config.yaml
n_layer: 10
d_model: 256
n_experts: 8
experts_per_token: 1
d_expert: 384
d_shared_expert: 0
activation: "reglu"
moe_layers: [2, 3, 4, 5, 6, 7, 8, 9]
router_score: "softmax"
normalize_top_k: false
routed_scale: 2.83
balance_loss: 0.00686
balance_bias: false
router_bias: true
init_std_router: 0.00929
lr_router: 0.000205
vocab_size: 18598
norm: "rmsnorm"
norm_eps: 1e-07
tie_embeddings: false
optimizer: "cautious_adamw"
lr: 0.00108
beta1: 0.9
beta2: 0.98
batch_tokens: [32768, 65536, 131072]
seq_len: 1024
train_tokens: 279200000
steps: 3665
dataset: "wikipedia_en"
Below are experts of layer 2 (counted from 0) of a mixture-of-experts language model. Rows are named router (the router's row for the expert), gate (a neuron's input weights, with its number), up (a neuron's input weights, with its number) and show model dimensions 0-127. Each number is 500 + 25 x the weight over its row's rms, rounded and kept within 0 to 999. Numbers have three digits each.
Before each expert's rows: "comes after" lists some tokens at least twice as common just before its tokens as in all text. This comes from a sample of Wikipedia text that the model never trained on. Tokens count by the router's weight.

# expert 4
comes after: " the", "-", " (", "–", " \"", " a"
router:469513515508466474520515474510523454476494532509542483494517535482469495528506502465469471455481479469495458485522526487522492497518527534491475509455482493495515532494529486488510478537470513487459527512469532511489462512517518528505540505439493513550535434479493478554495516466507474527512513523481531506508532524505496521480499512497499511470527511485514490498505488519500481474468
gate0:493488503540475490497491494468507517508530528498518489492541500466495503514459494524484536509438519488509481459463492511470518501500506481513484483547489524512532512504501470483522481508499501511496512478486498513486509503531490485472506476496543530464506477494466481469509526495505553478502578484455515480444494500512509512483484498472491517512488471483539466472489486469480500498519
up0:535499529512441488496513504465506501490494472500498531542507521483492495503531494497507570445444528496506514485464442577476512449504465442514487516468475512524512494482480507509525544509480482522456513463523487497509508532553488512496510512496490501437528512468518471469498484482491506504515495498466494481472500525519514505469526506475472542481459521481516496500493495481492482481477
gate1:525507509570527499491534482476558509467490485495491508513501506519500539546510494488477520496477525485491509481504523537510478480466499493479540532464527495476523509484483513538485493483521472479492529496494489507530480487491512512476530558479508472518542557511467479517501518460481508500492483505472536538509565488471479506496494509496513497506539553491502498488493525516463478506540
up1:499510509533481549493476472525523488467487506492515495498500519471521518530464513490475511509487508480482510460507519519496522496466491500484556514503537536490511509530478526514501527472517473476503480526453486482430478486496506520504514510509536467504449505491480482519516513511491481503472462505458528485467535505471492487501483529469513459547536524499505492568528470491489474529527
gate2:535457503487480505483507465506506534493540501507553515481532429520482509478492485535490483489485504489524461509502503480511482504497494497451522524493525483501503452491510493506523442476523478517509469508500509527553491481530502466478540533484496450501472514498497473542484473500531474471526485453537532479492508482508507518538475502531503528510481521505555540482494494480533525487517
up2:497501504523529496481497479517477516480497498532493484510524521543482475490517505448495516519487471489522495493460491534506523474514485478537483490486492501522528519540521519541454470516518478483527529482519488514501524512538470488503517492548521535473506506504537459460517518550498482521466469540461500448532459464466527494470497500470518505493499530517484463526520507494508513506481
gate3:492511500469485502511500479500507489510510483532524506491523462510489490493459497482544516538507539513520532525460481507511538513469485461511448509490536487513528517494506507482504454480505504489513489529524504484510513510515455517464447458534517530482510508496519531512491468484495500473505492472478496501423496555485478466502550550485505501497461510496481482532520486475538490507533
up3:498451521491523517491471483500519488475481503508534486492504523506512500528516505524531488498547543488523514558434509507529501519529500495558498503477518453531505528535487511507486505482521499527507468517488554481497453496520534485500508491503488515484491448540488543540564529499470502492504504509484458465495484476513513491491497552514518502551495504538516490518526518519502528524504
gate4:512501467509478522497521463482507474527473501500505524485517496472466509504440515506501493537463494514501509529449502503517502492505500490559492467527516513490517537509493437488448460498551501522540503501482505489479495537509493488439501502490462507511533498514474478530464459487519526487461511508493494458534547484460512507463500471485495508489487485526533511496504478422541517530492
up4:505503490470462468524469504498480530508491491525491465503489468511472509554486557498527507512504511532531492477438480477492480477480514482493536484533492497509519490489544450498516488511526504499502456502474533484555494534506499497473504498436482515500493514497451499502497486462538539486532551504507482516506529507465514533540561493503486490485481507479541490489542511457513527528491
gate5:519503499485528498535522469533490541491517473487481529526524496487497529531479457490480517505489532491512524479493521506490467475464512453509480510494565549475518453472482504526515536475470530502423540567497513506536504512476486466459502512533539514481479506526548530486521511500488507512494471535484475538448521503478499530534454525532554514477490522517470484478525540500499537507512
up5:567483535498517524551534506493531531507475487475514489510553517539466477531496456508511510490543550467506507509503528512479473515520517478524516499531533521485532542502487495498500528527490541511469510537423500517525501482505488481492492518502460491542543505506511530477535518494532520536499489498469469509508485530448506483514470530530542462442491504527485479475520476501512536517542
gate6:514504506503495505475492480464511547496483497499520524532515500524463473501478486492495547486473540491504549481530552556474536490530501472503530517461489488455524541493476513519516531498523500521490516529513529490465481508551505474479528507519492454520489526468500461490526480502514518505455520465511490515493511530507505499490505509512504506488488490497477481498495485457486481505526
up6:530444494504475508477561508480498487530530502459505531437514482466517503497505545494536479459518438479477497509518439519508465452509489503508508485499531466501480471533476513487463467494497518533527552510515509451512464513519464504498511480484472516503470523547480528512469511563500486503532470526483500471486529494518465511510496499494488508505498475526503474517472525469517516497481

# expert 6
comes after: " |", ")", "%", "|", ";", " /"
router:471512476501495516512488483524522475481531520480479542484467509504504510535492480505530448505506496531491509515443476500509512527508492506521511482480474520564505520502511511478523546517477485534502512499473485514494532490513485552481481473535467531480473487466487514474490529483475502538464489476518501484515505474460529486524538497467436491505443519467502520505509508507458540460491
gate0:526527483476533459473502497482491498492481530523465541514515500482499474516459503539526499514454491510541520491487477461507504539492485502485500451516535494477503487508486496538504477471553524511503494495474439475550508474508522510462482535496514452519497498538483494466474498430497552464507520490469465486503517467471482507480493468480485515495467547515481479446476512510523492462518
up0:491482515510535546516490504484447499500497466483490517526493533476522472488488508514506517509536527505497484503492503489469481504472479511519498453508504545529543527569478506456508509503477439495500489542499484518471481482432498505546568486485485504555554481483488493491476481474498507487520502543541527475500508465514519479479448515511488497515512481478508512461509476489469505519512
gate1:453476485493475485510484465520518497497478422517521537516510476463505517516466501535457528518484518483488508450490508513509517474483509498528523462455523493507501498472426467511516506477527509476477488478461489484512533510510487483505526465546573494470527531493494523526517518547500523493531512471492533470509553473488480502465492545532525515470508510459502518497476513466474515520461
up1:501500519516471570531479501550518518454522547502502511523479508478530539517516472513489484512433471510509405486529515523485519518460504473466472493479498532500472519506486468469477450466515519544519499522499495529508530479519521454464501487506468512542496487529463484490544501497505511516538500494537525487501512543473504490465473502488519496512523514506507508485557498468507497541521
gate2:514521504539535479457483481481474554518491524484482521539515498477469483518480520492518536455477535539516498493454519474476511473496535485499445456516471464479454525527465479512488462521507490466479474515507491505479516490566486522499574480468499516501540449465507533454475516535521490493492525521497500489507493492491498517545503472472469489533488527542473507473478504543503490504515
up2:509453538489550511498466510499480491517539486535493490542510483503524459497485523531471424463503497468464528552532504519483484489519491530532503522468530531471516513460502528494527512485509545481493483501489485493497471499494518486476506530493498490491456526519547488518503485479453519508460514467500466462478529528499493497508467441518475466442471487517504486478502503497479474494532
gate3:513498483473441501511476472531479561515491487537498568496559496509483539501475509483502515486493511506530494505447542497478544484521503507502490442473533489514515519441472492524488498468525518505460512545486523517492501476458503469493479497490485510459525449503524512479532520509542502489505505469457530510476522460487498492508489507505487508471508493475483469464493532487461457568455
up3:526461511511471489513507467530522492505503500531503547513545481495498503492439500507532527512485495523500522440476530481485530518507497492501500503496479543514555508526535513477511500510506496476503532534521441467544522520509484448530479496509480506504469493489507508492475482508480510516491485483468526470487535506514449514503508491441505473495489525507499451494493437509515492549509
gate4:551487490510516478453532491491508503479510546509489437515496455519469475492505469492471514466465515531508508490488513572505476504493504501491492531497509490500502528462497473504499510509553536509473526442497536485490473490504508493510473474523554476528465490432497497556493512507500496508522518442516500445495465499520504474446459494514538524546531504490526519491436506487484499470504
up4:471497478533526485526531497503474505496487470504512518425481479472516513500504508497475494489532503539535525506485502500437488545517484507497482503493507499496539512450491483522486514492460509506492526509472518471512497534490518520522432532531498492466511534517479497509499497509523512513471528494500536509540513523527480511490528480517494489521516468548495495524468523479531490561480
gate5:515510505494489497477501503531532503509463537490531481528470517472485519524504505424473534480495452467513450525510519477519527462483477539482497522537484505490456493506434461506510544491479506499511533484462518489511504444505497481473483528524507523522497451525487513494458492484499506462539477500473510515510503459521517507466462494491504467507486474495510506475485482471523517526467
up5:463475511509485484523464487489500495514481460553508529482514489522478498482547500514497535501492488495471504509476494553526442519532499509492537481525493470488529540498499516458510503534519495515462482503465486528475485512507482493516524482468473511514523539480529500529577529535505462478460559537541474492499471522505511489514510499526472518498532500530495502504518504473454528474480
gate6:481491534490490501506484498498481496525508496507492474497488486494504483532515496499501515481498518577496502523486509444534480492492463460499486512520549576471514551528494523486525493490526489525496537551451543492513532471469544511482489468528477484536485513506504488493452481492519526487509480424507488460522501499508531481518458458517487502521500500480537480427506527497521485494495
up6:520462519511494537533531503475484539538503448504533503487475501422528523463494478501498537442517509517478517498514498503495480501535484480494471467463496482502559510505492503508501490487481478516518511522491524488516505479477498557480459459510500509510551513549529523526501499460520513500561463496467540492488471471490478540413505487486511504494504531522524468470491476505478503522497

# expert 2
comes after: ",", ".", " that", " and", " but", " which"
router:504540503492464507488550513514484494464524496474476501520515495517503540523518516484473539523532453475510486461508492474494510504482493490520489468536516524481477466475521505522439543486468461492462537543506465445470556500491495504511504488529500470473541507532461491516481485523512518463478488528487467493505476533527505482458510454497516514487491501504494482479439479487535464508459
gate0:511493490452509466496467482504499527515518499506490498519481499484502509489496468498497476495440512499493494536520535495498563492511489482476514531459492487513478492478500460475560513475566521504465487518521529490523508433495464456477547514512440496499505464474467503503550520500551472525477539488521517522440501488507513482478504490521519544491519512495541537482493495510507516487510
up0:564504516522522499525501506500516527533502523508529486549496570515471496513481486490496498467478485503422494516507508497484510513536518524532510489505496495490519498517542506510520509507514480498514470507484514519485503520493502493500508497496472504473509505463523473522501509487472547480516516509506539472519484499510462468482534513466484554440496459479475486490509479502508495503499
gate1:503508515550493512477489498496510534487475509489494491488490553470475509538495485541471506485485484474547534490510464520509549481474528495486464547428503466504493495492505490506512501470493482472451519527509482499504472483576507522488551473518523494488499479556494496508513478485520499514504506486494529504508486484491475465517507517499515544500473502484521512533495475514523483468499
up1:488507457504512482494476500478495503537512475503512533474510440462487457491505516495508496483533531529496469463525521476488502509504493524499483468513511484537481496448476475503497471561537481497460533506488508510496519536467471468514464462533532508490500502522449532504474509484553480498497530500474514508525495480503515533491477494527539456485505498517499512509482488493524515529533
gate2:461508523496454509481495500488514451515486515506526483476488492544496516507533488499511519460492556534515485495517503500558486521498461461450514502466498534489571512461515501537506456451514467477466536476510510475481466494521475500506464498502478501492451546517507522515510493505483513513451490502486492490517509509444523499508499487455519494495483543487506545498485491503511527508498
up2:509522498516480507489482491508483482482536510503484480518491498493509503493468521478507507498505502472525493531510450528439510481472502515506480546495510510520478478482525479464481473509513513524513509491478502544566504504458467509504509483526506519493534462515509506500452503477517450520468479466497483562510504492492470500515479501528546516453475503517507458508509541538459512502553
gate3:509493474469513526485477480537498502516498474512504551516502515506524495520535472513491496472508558508500528524538472508500477507504492511468530491491478567536502523490491492547503459464479521513527503494465496518551505492515510462491440512507469504465514519520514506496521487447532543539474501469490518475490500455465539506497516504484518523510461564513524506513528460491489525501511
up3:520529485471520470482487491513506503537515521530499513509486492514548495502500463527507490470477509496483535499520472517461517539523462503520514501515513523510505518469482505524471484463480501524504494481492477480560484500502507458474462514531469516441515491506503526506479502480557531496448515440490508486481506497463520468466521507493528551519479515464564490516501517490526509491496
gate4:518486514505458518519459480522496480499496519514520507514543518445491532500518463549493532485422501523522493504512513519497546455529465487510526526500502567496489514594472528491534512495492503503484492480479481501478485508471524515513494486488524480481492491471518485506468478474514531549523502485484519515506474469504510500513515478485524505524508554525526459505523513500491469471526
up4:544480510496507490531479471512489522514487518516496525489534495504508516482549456535478489502443461516504501511538544511506523398508523492497526484509498528510473484538483486496512523533537533503505495449491474490474504463474504507547524502536483501502516499495512496554493495450498496550490520519495500518481438515497528484477488469494518492524515518487491465470504516527470492491501
gate5:500484533527492479476504482469467504532473540516488450479519512487488463515492518530519525482500488494494497505506508530530517473484531464458515514495490527531516477543493419507475473515503514500481503448494514502487467526505492506507529499538494498490515529483524472529503505497496509506518496486514518509533498516506501483523522556516522546511515458454513484501480536511489479505481
up5:482527500466476540484512483522506501505505487490473469500500499501554534467543495488507508543473449473540521507516451522490528438515499532510516493501481472503504540490505457514488486479512521489493485499550466477479481444515507507515533501511540484484501471451489516529485503518508513489522489486478501479462495526488477473532468488506508435487519524488512500495472462501543516497481
gate6:504500512510489513545486487475504487485543496473499483515522489523570520516511521531460478476491481520545514506498443469501535472527486505488485465483510547512487496500497490471493486533509501441453533524499434465515521485485458513499498483505521471507529509552502464501472501538489465508491555491474527500504474481502510540511475480506539472538444515543480507452480475484534464534500
up6:510529519518452521499520519528479516484490510454501443522482512497495484447524498534513486489515507491480493502535475504448513544479490485455526519532507472492493507500505485460503500476476496526459488501526490508516460489500513501500505501514490512468490487539477481522483498496524451509533482509543522540456519470505487490481470504478488496504511448528507551532513510529516504528501